{
  "n_layer": 12,
  "routed_scale": 1.41,
  "init_std_router": 0.0157,
  "vocab_size": 32768
}
Below are experts of layer 4 (counted from 0) of a mixture-of-experts language model. Rows are named router (the router's row for the expert) and show model dimensions 0-223. Each number is 128 + 32 x the weight over its row's rms, rounded and kept within 0 to 255.
After each expert's rows: "mostly gets" lists some tokens that are sent to it at least half of the time. This comes from a sample of Wikipedia text that the model never trained on.

# expert 32
router [113 175 136  90 152  80  72 113 188 144 113 112 135 127 172  47 191 174 138 131 151 143 153 167  96 166 120  47 149  90 117 149 134 148 114 104 139 166 126 196 121 152 149 112 160 152 141 124 106  97 184 155 135 199 110 112 182 135 179 129 113 121 189  59 122 103  99  97 106 107 167 143 134  95 125 171 156 146 145 159 124 132 199  63 143 109  61 139 133 183 129 138 126 172 108 159 130  97 125 149  97 198 116 149 106 131 105 127 165 161 143 156 107 150 139 128  92 127  93 171 158 134 103 127  73  94 171 120 147 166 129 166 167 127  99  90  74 152 164 144 109 101  79  73 172 152 176 142 137 154 185 142  89 114  88 114 102  77 150  95 126 114 175 155 169 102 101 118 103 143 100 121 113 189  94 158 147 152 175 141 109  98 109 161 107  93  96  91 130  69 172 128 113 150 169  98 140  93  66 151 149 121 132 143 106 121 162  74  62 104 114  74 137 103 101 126 110  99 159 133 153 117 117 107]
mostly gets: ".", "==", "===", ":", ",", "="

# expert 12
router [111 118  80 126 106 124 115 178 187 137 142 196 137 146 106 206 163 121  98 124 144 136 150 135  98  99 152 178 140  97 134  44 143 131 131 133 100 131 154 159 124 145  89 112 179 175  84 140 181 154 129  98 153 161  88 145 168 193 135 117 132 107 128 133  45 103 121 146  41 112 149 113 154 174 178  94  78 176 140  94 116 124 172 140 183  78 139 167 106  98 114  73  98  54 125 108 105 117 168 106 152  63 131 148 188 151  87 135 143 122 155 138 107 112  45 151 172 120 147 110  68 110 142 134  56 132 167 137 117 179 133 159 130 123 124 165 200 189 111 131 127 123 151 148 119 134 107  91  83 133  99  99 175 162 156  76  81 104 135 138 114 141 131  89 120 124 130 112  80 130 147  78 116 156 113 107 109 154 164  87  87 141 109 110 143 127 141 136 129 193 124 174 127 125 171 152 165 108 163 108 126 111 145  94 113 108  94 112 151 103 142  77 185 139 136 108  91 125  80 156  94  79 154 138]
mostly gets: "University ", "League ", "School ", "Cup ", "Award ", "College "

# expert 7
router [114 135 149 138 167  94 142 132  84 125 140 182 169 152 135 165 126  65 110 121  85  56 142 134 137 138  97 162 122 124 170 136 172 132 156 165 153  80 150 153 127 165 100 194 146  95 121 132 132 135 127 113 130 115 159 142 121 133 191  90  90 161 162 134 130 141 152  90 132 125 149 109 151 103  86  98 146 139  87 116 162 130 114 105 130  96 147  75 114  90 152 147  58 115  84 149 118 173 191 170 136 170 157 111 119 117 172 100 141  69 138 165 112 142 159 101 170 116 177 193 106 118 125  53 138 147 104 107 132 126 126 124  84 153 185 181 165 122 138 122 213 107 127 129 125  95  91 179 138 120 144 112  94 160 161 149 115 118 126  95 116 112 195  70 148 154 160 136 125 123  66 115 104 108  95 119  62 100  89 170  89 181 159  61 114 116  70 168 104 166 134 103 138 151  43 140 137 132 151 129  67 126  93 127 170 108 100 135  85  74 149 174 197 155 204  99  97 156  98 107 118 146 143 154]
mostly gets: "Mor", "Cor", "Wal", "Car", "Dar", "Com"

# expert 18
router [ 83 178  97 117  88  93 120  57 135  68 161 160 127 115 116 137 160  71 154 118 144 139 136 142 163 106 104 158  93 136 150 113  96  73 149  95  81 143  99 123 157  91 131 129 142 117 121 118 159 125 121 114 161  75 145  96 108  74 106  89  73 139 111 147  92 161 109  91 162 114 172 128 104 170 103 131 111 133 192  82 174  90 101 158 108 129  73 162 163 152  99  77  90 136 176  87 119 134 169 102 121 152 119 153  75 102 142 180 135  81 130 146 134 138 118 120 159 176 172 110 134 149 115 109  50 184 130 197  55 139  71 201 121 167 153 111 107  85 143 135 109  92 165 139 176 112 160 123 132 137 105 103 140 127 162 144 136 140 102  84  91  79 115 126  85 158  62 133 150 139 102 134 170 155 144 148 123 180 156 186 122 127 113  81  81 169 136  86 155  86 125 146  68 176 103 126 148 150  96 121 143 146 183 132 101  86 135 116  96 179 179 171 113 186 177  89 127 116 190 116 141 160 151 115]
mostly gets: "12", "One", "02", "self", "semi", "54"

# expert 10
router [137 105 100 104 141 132  90 115  85  92 131  95 138  92 118 107 174 153 195 165  70 136 151 126  92 134 133 105 142 164 158 112 126 157 146  71 125 171 163 140 109 150  89 139 160 121 125 155 162 155  39 132 134 149 157 135 105 152 126 180 140 179 162 109 172 129  71 170 110 146 127 190  80 148 151 135 119 103 174 121 150 118  92 134 171  93  77 138 154 102 139 131 128 120  94  67 111  31 179 133 103  90 109 166 113 146 114 127  68 151  64  93 109  91 126 122  60 194 146 146  96 130 177 153  70 113 135 115 186 141 159 163 146 151 122  94 173 151 162 113 133 107 181 173 185 129  83 144 174 154  52  97 144 162 124 136 183 117  83 150 131 136 142  69  92 149  89 120 133  98 166 113 109  98 121 166 124 137 133 135 157 135  76 108 152 172 112 118 128 129 143 189 105 188  91 142  62 158 110 150 130 125 182  77 121 121 183  63 134 106 113 135 139 120 118 109 106 160  83 158 136 124 125 104]
mostly gets: "American ", "New ", "United ", "National ", "States ", "British "

# expert 0
router [169 121  75  85 109 145 113 105 117 189 136 106 145 137  99  83 154 155 138 160 175  98 145 155  94  75 151 132 138 151  88 162  70 107 158 128 145 112 158  89  63 105  88 127 149 150 117  95  84 116  89 101 105 119 139 149 157 155 144 179 183  99  93 156 133 149 121 195  94 144 104 148 126  93  81 134 133 136 133 149  81 123 154 123 140 134 123 134 122 136 134 157 161 146 126 119 163 145  78 101 220  67 126 152 133 138 126 147 128 161 113 103 119 126 132 152  45 133  99 213  68 145  65 111 158 107 102 137 151 165  96 166 115 107 113 150 149 112 143 149 176 132 102 109 108 109 122 118 125 124 215 171 168 132 143  89  93 123 139 165 112 197 152  71 174  43 135 111 120 104 151 121  57 113 143 148 170 179  49  66 145 114 140 151 172 134 125 147 183 127 138 134 152  63 101 145 111  59 111 104 203 128 125 110 151 159 140 143 105 162  81  88 110 141 111 166 135 138  97 129  84 103 125 130]
mostly gets: "\n\n", "Preceded ", "According ", "Succeeded ", "career", "also"

# expert 24
router [152 112 106  81 127  91 173 145 129 120 104 138 150 175  68 164 139 106 103 115 185 188 151 156 114 209 152 102 133 156 143 146 132 170 141 123 151  71  93 136 175  73 168 143 161 140 110  98  84 100 158 127 142 110 126  97 133 148 142 145 149  64 111 156 108 124 105 168 125  76 112 141 123 118 105 165 163 160  46 136 103 157 160 168 147 149  70 141  95 137  92  34 107 159 170 129 120  91 111 131 156 101 139  83 106 158 142 150 119 118  75 180 145 146 164 109 170 108 130 171  63 118 116 127 129 148 159 140 114 156 110 100 101 144 137 166 107 173 158 192 120 117 156 123 153 175 136 159 101 150 127 128  80 158 101 126 158 201 148 131 133 196 176  99 110 106 169 123  91 104 105  91 138  82  87 101 110 136 136  89 130 110 130 125 187 161  81 167  85  99 121 109  74 165  68 171 130 136 178  66 151 118 147  92 134 105 123 131 161 123 147  88 145  84 153 121 111 127 100 193 154 159  76  50]
mostly gets: "time", "life", "Country", "Kingdom", "Born", "information"

# expert 38
router [117 140 164 108 133 116 101 123 108 151 130 151 162  99 154 116 120 130 137  72  59 116 153  74  36 144 116 131 182 133 154 118 131 104 142  96 135 150  60 171 128 108 169  83  80  70 110 141  97  56  91 110 167 133 122 156 172  84 157 142 155 154 186 130 179  98 209  87 158 115  79  44 109 105 107 172 160 105 148 161 138 122  88  68 129 128 174 147  78 175 126 142 158 141 146 134 156 108 124 125 141 200 149 164 121 134 150 164 107 161 133 149 161 165 137 168 154 150 110  56 152 101 122 111 133 133  70 160 202 105 180 117 131 135 152 112 162 134  69  91 127 149 137 112  89  82 143  83  96 168  85  85 143 148 118 127 132 130  92 176 100 105 156 152 106 137 143  84 122  65 159 126  77 146 114 117 164 160 110 111 104  98  93 116 185 144 169 135 118 125 150  96 170  88 148 127 110  85 120 125 124 112  93 172 178 147 116 116 160 126 118 107 176 110  69 176 149  79 149 130 118 153 136 165]
mostly gets: ". ", "\"", "). ", "\". ", ".\" ", ".\""

# expert 30
router [ 67 169  89 110 108  92 132  91 125  72 159 139 101 118 137 144 171  88 148 100 150 141 144 146 168 119  83 155  80 153 165 118 105  60 120  91  75 131  90  80 160  89 132 119 131  92 110 136 172 143 115 116 156  72 138 117 122  96 110  68  75 135 130 164 111 159 108  90 157 107 180 134 103 175 144 128 116 124 186  91 186  72 100 179 105 108  95 165 153 138  88 101  98 137 172  75 156 144 192 105  92 176 132 162  84 120 113 198 111  91 127 140 118 118 111 106 138 171 175 107 141 150  97 112  56 189 130 190  69 137  94 197 111 160 144 118 107  96 128 131 132 112 135 116 175 103 129 135 150 158 115 110 124 118 151 159 130 140 129 106 106  82 157 121  80 134  63 129 149 133 125 167 157 170 140 162 114 193 170 168 117 120 108  83  83 186 134  91 153  93 119 155  93 172 131 151 140 136  80 122 160 118 187 143  92  82 142 104 103 161 185 166 137 158 187 100 130 108 172  98 141 166 143  93]
mostly gets: "Robert ", "intended ", "Turkish ", "expected ", "Jason ", "Nick "

# expert 19
router [145  94  98 114 102 118 139  56 108 109 152  58 113 141 197 215 114 107  86 163 121 139 147 130 148 112 147 144 151 116  70 104 104  66 147  94 138 124 141  92 115  90  70  62 120 109  85 142 114 139 208 108  91 173 133 123  96 127 105 144 114 131 116 141 113 152 185 119 154 162 113 117 101 163 101  98 148 151 132 136 133  94 187 211 116 107 105 141  89 143 121  65 127 160 110 134 140 142 147 105 117 101 101  98 183  90  71 136 184 162 126 154 121  95  88 150 175 143 166 157 191 172 103 147 123 169  80  81 121 118 104 193 156 132 118 124  48  88 136  75 150  94  61 124 107 160 146 146 130 151  90 144 137 103 121 100 169 188 153  89 154 112 112 116  79  82 141 125 171 157 143 116 121 150 115 122 166 161  85 131 108 124 107 149 132  99 164 115 112  92 121 160 134 125 192 128 131 134 116 124  99 116 168 145 142 145 112 198 158 101 165 149  98 125 114 209 105 122 134 150  63 156 102 187]
mostly gets: "village ", "site ", "city ", "part ", "number ", "member "

# expert 37
router [ 70 171  96 120  90  94 125  98 135  79 150 141 131 116 137 153 175  93 159 115 157 128 124 136 151 114 103 160  85 139 155 101 135  56 108  76  95 137 105 105 146  95 136 123 123 103 118 115 158 148 119 131 163  78 175  99 108  98 121  75  80 138 135 151 135 180 118  82 180 116 172 128 102 179 104 107 119 148 199 104 178  88  98 166  92 129  87 163 163 131 100 104  82 119 179  75 144 122 173 100 108 175 133 160  82  98 135 177 109  90 131 159 137 137  87 115 150 175 187  98 150 135 111 130  57 184 143 185  62 130  94 180 111 169 162 113 128 104 140 134 123 138 137 147 177 104 138 125 146 154 136 127 126 126 156 164 140 141 157  71  95  84 123 106  66 144  57 114 154 132 104 174 166 153 142 150 117 217 177 174 148 125 111  82  93 180 132 105 181 101 142 153  85 191 139 139 149 140 105 120 142 143 197 150 112  99 118 110  95 161 175 153 123 179 175 101 127 119 171  98 129 177 156 100]
mostly gets: "Leo ", "Pre", "Jesus ", "Neil ", "Four", "Cre"

# expert 8
router [ 77 109 131  95 175 165  99 176 117 121 157  93 113 124 177 176  89 144 142 168 104 102 167 135 140 195 161 130 103 110 110 146 156 168  89 121 118  96 145 143 108 105 116  82 162 134 137  41 157 160  52 124 138 168 145 107 146 140 127 162 160 162 144 143 170  79 118 164 128 149 108 118 164 149  96 141 168 117 111 188 115  96  93 164 204 144 145 143 152 148 104 146 166  92  78 127 109 179 134 117 130 124 136 161 151 185  87  87 133 168 143 136 152 174 186 181 166  93 137  94  81  95 123 150 156 127  82  75 192 135  87 157 153 122 138  59 167 176 115 132 112 142  90  83 120  94 128 104  83 111 133 147 139  92  93 120 118 124 126 136 143  79  54  83 150 157 201 127  63 148 150 141 120 123 202 138 114 138 141 139 174 158 123 116 148 157  95 114 142 178 122  88  96 106  69 158 117 138 161 162  97 151 138 120 113 114  75 113  64  84 119 134 128 146 122 156 107  90  52 135 171 105 123 159]
mostly gets: "The ", "the ", "his ", "their ", "this ", "This "

# expert 34
router [119 147 108 190 145 133 151 179 151  82 111 129 145 197 173 110 164  71  91 188 123 183 170 133 140 103  96 141 103 100 121 134 137 149 117 152 147  57 133 150 137 120 158 129 103 134 121 128 112 161 116 158 195 193 143 166 123 153 160 140 117 145  99 148 155 126 123  94 168 146  46  83 142 128 125 154  70 116 179  94 131 141 112  84 116 137 121 149 117 169  71 145 167 146 113 157 153  86 151  83 116 156 105  71 101 117 114 143 141 133 146 122  50 162 126  82 112 160 124  96  81 147  90 116 182  80 173 105 101 148  71 118  93 134 137 150 171 111 158 168  62  92 146 174 105 171 124  80 107 127  56 135 162 136 128 161 223  81 127 117 105 106 127 168 114 158  83 154 125 172 138 146 127 120 127 161 126 171 136 124 184  91 124 108 102  99 143  95 118 191 183 153 147  73 177  99  96 113 157  69 156 136 122 168 100  97 116 140  79 202 147 125 102 109  99 102 144 131 112 107 160 108 117 136]
mostly gets: "–", "; ", "– ", "— ", "); ", "• "

# expert 25
router [142 157 148 152  87 152 145 105 120 107 133 148 126 138 134 130  99 124 124 137 103 189 120 116 165  89 125 165 121 153 119 161 160 126 149 114 151 166 119  89 162 180 100  76 116 103 107  71 153 112 124 136 141 116  52 110  97 100  66  96  90  88 133 177  98 132  94 150 160 159 163 125 145 128 125 183 143 112 129 136 103 163 107 194 100 149 132 119 126  93 173 121 125 126  52 173  97 112 131 159  83 140 184 174 156 101 100  79 140 110 122 207 172 171 188 136 199 101  37 149 118 114 143 130  94  70 120 104 100 158 107 127  93 122 156 120 129  66 117 172 125  88  92 151 111 114 128  95 145 145  79 160 127  83 126 142 130 158  96  93 149 131 139 105 109  87  90  91  92 137  64 121 125 158 192 125 193 159  89  92 131 140 170 162 118 100 131 150  95 154 145 117 115 112 125 125 183 128 123 114  98 219 149 139 100 102  87  54 138 152 206 197 114 148 156 138 158 114 162 102  91 148 139 173]
mostly gets: "Binomial ", "Genre", "Turnout ", "Occupation", "Height", "Website"

# expert 39
router [165  90  99 107 129 149 141 135 125 183 103 167 172 144  94 111 104 150 158 127 183  79 133 173 120  68 182 161 103  74  95  86 117 143 120 138 142 102 149 122 155 125 125 126 149 100 148  93  76 137 145 102  87  97 141 152  97 114 123 124 202  96  81 123  91 155 152 161  78 128 125 135 175  96 150 125  80 163  73 103  98 173 156 133 123 137 176 127  77 116 166 133 126 114 158 149 117 176 104 150 138  93 145  90  87 119 124 103 126 150 132  91  87  46 114  82 134  86 169  86  72 134  98 190 152 166 156 100 111 113 126  70 113  92 105 143 144 151 180  79 193 116 105  92 146 159  95 158  82 103 129 159 201 140 146 105 129 105 190 116 109 196 123 127 143 159 147 110 125 135 165  67 130  95  83 140 168 125 166  91 156 158 112 137 141 105  91 180 136 139 124 145 171 151 173 146 105  83 179 151 106 123  86 113 116 123 103 156 161 117  58 135 103  73 128 181  86 132 121 210 177  96 107 111]
mostly gets: "people ", "members ", "population ", "service ", "species ", "work "

# expert 16
router [124  76  75 150 149 166 123 140  95 190  79 153 158 116 104 152 162  72 121  59  72  90  98 139  81  62 179 158 185  84 104  95  97 138 124 117 144 146 166 148 104 150 199 105  98 118  89 153 141 130 106 191  88 157 100 132 123 136  98 104 135 134 141 127 102  72 168  85 105 168 167 195 174 115 173 132 157 103 107 106  52 147 148 137 148 158 169 118 148  79 206 151  97  69 101 129 117 100 134 117 106 132 130 147 199  93 135 111 154  82 152 149 145 155 172 140 181 124 100 100 112 168 171 131 124 118  79 122 107 142 146  77 105 113 172  88 141 113 136  97 140 141 144 110  83 133 149  94 144 125 124 127 125 121 138 116 127 151 174 158 103 122 157 156 118  90 163 100 132 147  69 131 156 160 190 145 107  87  94 155 115 136 136 135 127 152 123 149  80 178 118 181 171 139 173 141 159 103 124 107  80 113  75 145 115 111 105  34 175 117  93 128 158 140 157 154 195 136  98 146 107 116 160 177]
mostly gets: "David ", "William ", "Michael ", "Robert ", "James ", "ov "

# expert 9
router [151 166 163 124  93 131 101 129 179  94  96  93  96 100 149 175  95 185 151 140 151 168 188  89 157 134  98 116 118  82 112 163 196 116 141 140 110 157 133 150 133  97 131  70  96 160  91 190 163 170 111 118 113 119 120 172 130  71 117 149 114 138  80 123  53  67  91 125 138 128 115 102 102 140 119  89 115 179 158  91 130 140 114 112  96 115 138  95 141  62 114 186 123 160 124 151  93 139 124 146 128  93  91 108  88 187 112 148  53 109 137 125 123 137 159 135 131 170 121 143 129  99 178 114 129 163 100 170 119  80  90  60 155 183 151 131 102 115 132 196 127 107 113 104 142  87 177  49 146 150 151 144 138 191  79  86 146 129 119 114 129 116 166 111 118 135 125 145 157  92 119 151 134 129 104 149 126 147 122 132 129  92 107 121 169 171 159 116 116 107  86  93 131 131 101 101 153 154 119 155  61 188 118 144 104 187 111 211 125 150  62 107 151 116  88  87 192 137  91 163 184 153 197 166]
mostly gets: "to ", "200", "199", "201", "198", "202"

# expert 1
router [168 105 195 114 144 133 159  95 138 137 134 141 164 120 156  99 113 117 138 125 160  92  84 147 155 187  76 111 107  72 142 171 151 127 112 163 140  73 131 138 180 150 174 177 134 137 150 116  97 163  84 116  93  85 115 139 113 175 157 117  73 103 149 104 160 152 137 137  99 142 112 116 115 130 127 117 206 125 119  74 135 126 165 115 173 114 130 127 121  77 125  86 177 145 100  83 103  86 122  74 125 112 105 133 137 151 148 136 122 115 106 137  68  98 128 111 111 113 111 242 127 150 129  97 181 158 124 172 154 146  96 140  67 119 157 156  79 119  83 106 113 124 155 189  72 101 156 162 118 114 133 143 132  58 147 113 200 132 159  89 145 122 126  97 126  83 118 163  56 100  90 166  99 154  89  78 143  40 170 133  97 141 148 103  86 140 122 114 153 110 161  83 136 123 147 138 132 106 155 108 126 183  89 131 138 209 124 104 119 113 165 130 156 107 108 121 174 199 113 101  75 172 103  59]
mostly gets: "a", "o", "es", "is", "y", "e"

# expert 15
router [ 85  70 143 140 128 153  94 170 184 135 186 136 158 104 136 123 111 114 139 107 144  67 132 117 101  88  87 116 183 147 107 108 174 183 142 120 139 130 196 118 142 154 126 159 140 152 165 119  85  71 137 127 147 102  88 124  89 154 107 171 177 158 114 142  97 160  52 166 164 102 130 106 119 102 150 112 150 147  74 116  83 119 141 115 107 120 197 112 139 159 161 160 197 194  96 101 140 201 138 207 171 150  54 115 177  72  41  81 133 125  92 119 171  81 174 137 148 125 103 117 148 124 109 189 151  93 159  45 147 168 118 117 108 124 110  61 112 117 141  97 124 159 140 153 121  89 106 167 131 100 110  62 133 144 158 106 122 128 102 193 106 120 159 167 105 133 131  90 121 123 109  67 135 116 122  94 142 104 173 138 125 147 149 108  99  86  97 156 148 168 125 144 154 140 121 107 127 144 126 143 153 137  98 104 127 143 166 189 175 127 136 130 134  78  64 100 147  86 125 143  84 115 118 129]
mostly gets: "ed ", "used ", "made ", "ated ", "played ", "released "

# expert 13
router [ 81 161 102 130 104  88 128  77 137  70 158 150 124 112 130 155 172  74 159  95 165 127 132 126 187 126  97 161  98 136 155 122 108  41 122  87  78 138 112 106 145  85 135 121 148 117 106 120 156 140  97 134 163  86 152 116 101  99 106  63  70 140 126 159 101 164 102  84 177 124 165 134 103 170 132 126 121 144 196  87 188  92 112 161 116 122  94 162 146 129  72  83  98 130 193  68 135 136 193 107 112 162 153 132  94 123 133 168 107  90 113 144 140 138  73 113 154 149 165 111 148 135 108 112  52 185 126 191  64 132  92 188 130 165 161 112 131  98 132 133  98 112 146 113 180 103 154 113 151 145 124  92 128 149 162 155 129 143 122  89  87  77 126 136  67 165  63 106 136 133 120 162 156 164 133 146 117 171 159 148 143 108 113 106  89 142 120  76 167  99 129 133 106 177 122 134 147 142  84 122 141 136 186 127  94  89 135 113  92 173 187 179 108 176 175 100 145 124 172  97 121 197 168  79]
mostly gets: "Smith ", "Wilson ", "Smith", "Thompson ", "Grant ", "Park"

# expert 14
router [102 126 151 178 207 147 113 117 135 161  92 120 105  70  49  89 163 109 134 120  83 131  61 125 165  82  72 138  97 180 201 160 115  99 103  88 156 164 114  77 138 110 144 184 102 139 139 148 202 121 109 108 128 138 102 115 182 121  89 122 125  74 139 115 118 145  82 123  85 122 119  78 158 158  48  65 185 129 112 127  84 111  56  81 114 149 155 140 174 133 163 123 127 156 186 150 116  89 110 136 125 173 134 151 138 162 129 133 165 109 104 101  58 164 126 172  91 128 156 118 138 181 113  94 116 115 146 183 105 142 135 131 141 150 142 138 124  84 158 108  86 189 138 144 155 142 107  73 101 111 118 125 165 170 103 176 107 115  96 109 143 114 147 115 138 111 145 141 147 146 126 160 146 132 133 120  87  96 139  43 115 169 157 177 140 144 134 144 134 131 126 104 115 101 172 161  73 144 103 202 144 112 111 124 111 179 175 160 110  98  93 141 153 149 106 102 124 164 154 117  74 143 136 213]
mostly gets: ": ", "-", "): ", "ISBN ", "^{", "/"

# expert 17
router [116  86  97 188 136  99 180 156 138 104 139 141 139 163 130 107  60 115 122 152  75 103 106 113 109 208 127 161 160 154 100 139 169 147 173 110 138 136 128 106  71 130 146 198 137 152 110 123 130 104 175 121 133 196 120 134 130 142 140 172 142 201 126  81 130 114 129 116 131 113  91 132 129  92 105 111 168  99  59 193 112 143 136 107 118 117 166  95 114 110 108 170 181 126  49 122 122  85  92 117 138 117 161 117 158 106 145 150 112 182 147  49 164 140 175 128 150  99 121 145 126 126 132 152 161  77 145 108 155 116 177  47 132  92  77 137 126 168  68 157 129 180 142 102  77 168 149 104 181 108 138 205 115  86 115 107 150  82 119 173 182 149  94 104 152  84 175 184  61 116 122 104 130  98 142 160  86  33 165 100 115 162 125 116 162  72 137 164 113 177  99 160 145 133 120  81  92 137 111 113 134  96 111 130 150 142 133 155 158  94  91  85 140 133 128 119 112 114 150 129 161  97 132 138]
mostly gets: "| ", "- ", "= ", "|---|---|---|---|---|---|", "|---|---|---|---|", "Gls"

# expert 11
router [148 154 150 116 149 112 105  96 149 174 139  61 135 134 107 175 129 119 136 137 126 204 158  72 160 164 159 111  96 160  67  61 110 131 104 110 129  87 110  99 112 107  73 107 123 167 121 117 139  98 116 139 159 145  80  83  89 192 119 155 122  91  54 107 103 156 134 150 133  94 112 129 144 130 127 141 119 158 155 105 168 136 117 123 157 162 132 126 114 136 127 154 135 124 114 138 118  82 153 134 132 101 142 109 212 152 171 110 168 124 135 160 147 199  86 150  78 101  58 118 158  85 169 139 116  94 129 104 142 114 144 179 159 133 186  58 155 130 124 192 147 117 118 186 112 148 200  98 213  82 125 153 101 114 126 150  90 167 116 153 139 165  38 110 165 145 151 130 142 143 127 109 111 145 134 150  76 122  98 148 111 138 186 144 133 136 142  99 120 122 148 168 159  78 161  33 112 208  96 128 192 110 127 144 119 126 100  60 142 117 146 133  94 124  86 181 142 112 102 125  89 145  92 104]
mostly gets: "in ", "In ", "during ", "On ", "near ", "During "

# expert 6
router [127 109 152 130 115 124 128 137 105 122  93 152 130  44 131 102 152  77 169 125 141 145 132 129  99 123 117 118 132  85 149 115 101 174 108 138  81 172 128  34 136 156 170 104 123 156 149  91 108 134 123 153 105 120 205 161 150 144  88 131 106  99 117 173  98  97 174 108 174 129 172  86 100 102 145  85 146 117 126  98 140 107 116 148 165  87 141  62 164 155 109  92 131 113 126 105 112  70 114 133  95 123  94  96  88 141 162 153  95 141  73  77  87 136 178 130 125 161 134  88 132 145  97 157  86 163 169  81 132  84 104 182 147  84 117 163  63 161  57 113 104 108 133 157 120 109 178  71 108 151 134 112 185 128 142  87  98 157 127 101  97 150  87 118  98 120  90 126  76 142 172 196 174 171 124 101 157  87 168 113 111 179 167 180 127 125  88  96 153 138 122 187 153 137 116 152 141 154  96 176  93 108 153 133 106 106 182 136  94 131 123 132 223 154 175 163 203 158 127  91 110  96 151 131]
mostly gets: "s ", "es ", "ers ", "os ", "ts ", "ings "

# expert 23
router [126 176 102 127  99 153 108  52 133  82 147 139 113 100 143 145 191  95 157 119 153 133 164 158 196 138  83 150  84 144 144 123 148  61 135  78 105 142  92 104 184 121 148 129 110  87  89 125 152 120 108 121 160  84 138 101 110 101 119  93  66 135 145 171  99 182 103  69 158 106 148 111 134 153 120  83 147 124 164 113 183  95  71 176  92 142 104 161 189 155 104 103  78 126 164  50 150 142 154 123  90 181 109 114  69 129 134 178 121 109 134 142 121 133  71 109 167 156 165 100 123 154 115 129  60 231 112 142  90 116 117 190 136 138 145 143 126  74 135 151  96 101 152 131 165  98 110 142 132 103 126  93 125 120 170 153 115 128 143 102 142 116 129 125 111 156  46 101 145 142 116 148 144 148 144 152 131 186 155 145  65 106 123  92  81 180 152  81 132  90 162 146  95 194 120 139 130 139  90 107 132 121 191 153 118 102 170 127  69 147 161 111 116 137 193 117 116 137 167  93 160 169 160  93]
mostly gets: "both ", "either ", "between ", "Both ", "PS", "school"

# expert 26
router [ 98  36 207 132 155 138 132 168 125 106 140 117  75 121  81 135 117 179 115 152 144 142 111 102 116 126 150 171 167 130  72 135 139 182 122 198 141 124 158 169 129 128  88 189 164 169 181 142 124  91 122 143 140 123 201 140 122 177  99 147 155 123 133 156 126 116  90 178  95 116 149 181 160 111  94  91  76 121 109 178 118 120 107  37 176 115 161  85 104 171 192 180 170 128 101 139 154 157  81 138 117 141 124 131 181 135 140  73 136 124 135 143 137  66 131 122  74 104  87 113 161 133 147 142 162 123 137  91 101 123 141 135 183 108  63 201 144 137 137 145  97 150 160 153 137 149  83 104 136 138 158 130  65 108 135 150 140 101 151 166  92 144 165 163 117 120 179 125 150 123 132  64 142  64 195  79 152  94  96  89 128 164 143  91 136 124 105 139 104 135 106  70 114 123 152 198 122  93 169 153 120 123 102 138 138 125  92 197 101 131 141 114 135  98  85 127 128 143  99 152 158  94  86 114]
mostly gets: "with ", "for ", "under ", "of ", "by ", "about "

# expert 20
router [181 156 201  93  96 115  79  98  90 101 145 145  97 114 150 108 141 173 135 107 162 121 136 149  90 159 161 121 116 115 173 167 106 156 126 127 136 160 124 136  93  95 185 119 123  83  99 143 119  85 146 139  72 123  83 113 140 141 152 145 104 107 120  54 139 123 188 184 145 133 103 100 123 141 104 146 123  82  75 112  91 140 148 175 131 116 121 104 149 105 128 140 145 182 135 199 129 128  57 183 190  66 144 113 135 101 138 158 124 149 119  67 118 150 130  97 115 128 130 178 179 165 138  90 216  98 166 153 189  85 133  99 118 110  69 191 126 149 170 171 135 169  94 107  70 175 155 195 135 112 157 117 123 157  68 135 139 115 107 107 109 146  74 183 101 142 105 148 150 151 131 134 117  64 102 132  79  90 121  84  70  77 146 101 145  89 153 125 149 140  45  93 124 121 130 110 115 138 172 130 170 147  76  92 119 108 136 161 128 160 127 100 102  92 112 139 175 125  78 170 116 128 118 116]
mostly gets: "3", "1", "2", "0", "4", "5"

# expert 35
router [ 67 167  97 131 121 114 123  78 116  79 167 119 110 128 126 133 165  82 156 111 142 148 128 144 184 108  89 135  84 147 162 111 100  61 139  97  83 130  86 106 146  85 127 116 126 113 100 119 155 132 109 114 146  68 134 119 123  99 105  74  85 143 112 167  80 159 121  66 171 112 167 129 100 188 130 134 133 159 200  91 191  62  90 160 101 108  85 179 144 135  76  78 106 145 165  68 147 160 171  98 112 162 140 163  76  96 139 192 113  76 111 139 139 135 106 107 160 157 173 126 130 146 107 105  47 181 134 192  60 147  99 187 138 169 164 118 117 106 147 137 126 128 151 122 174 110 127 111 122 142 103  91 126 138 159 152 131 126 135  90  98  86 121 126  58 140  67 128 137 136 118 169 152 158 143 144 110 184 171 141 139 104 117 118  94 163 124 100 168  98 125 150  75 201 122 150 140 167 103 112 140 121 170 160  96  92 160 112 101 127 180 169 130 162 183  91 124 113 164  98 129 159 171  87]
mostly gets: "West", "South", "Die ", "San ", "Up", "cases"

# expert 40
router [100 168  91  96 106 105 136  83 137  85 162 148  93  90 115 115 193  93 154 119 154  93 125 149 158 167 154 137 101 105 186 120  96  75 120 126  76 140 107 112 160 108 123 119 111 121 114  96 166 114 140 120 174  74 130 120  82 104  99 101  56 139 115 161  92 160 129  94 159 109 147 119  93 127 130 122 118 144 171  92 145 110  95 163 116 122  67 166 180 130  95 100 130 164 164  94 124 153 176  80 103 148  95 141  61  87 111 165 115  73 155 163 109 141  87 130 139 166 194 113 116 132 135 120  48 233 138 163  85 152 159 171 105 183 130 136 106  99 151 136 145 137 134 154 180  87 147 110 152 154 111 151 147 147 163 118 147 160 117 134  80  81 114 117  95 131  98 124 139 113 119 170 176 163 149 192 104 181 187 159 121 116 125  95  72 163 134  56 137  57 123 150  60 173 121 165 151 157 127 123 158 110 213 174 134 103 157 133 132 132 172 166 130 160 185 110 115 142 142 139 124 163 138 108]
mostly gets: "round", "show", "match", "book", "together", "program"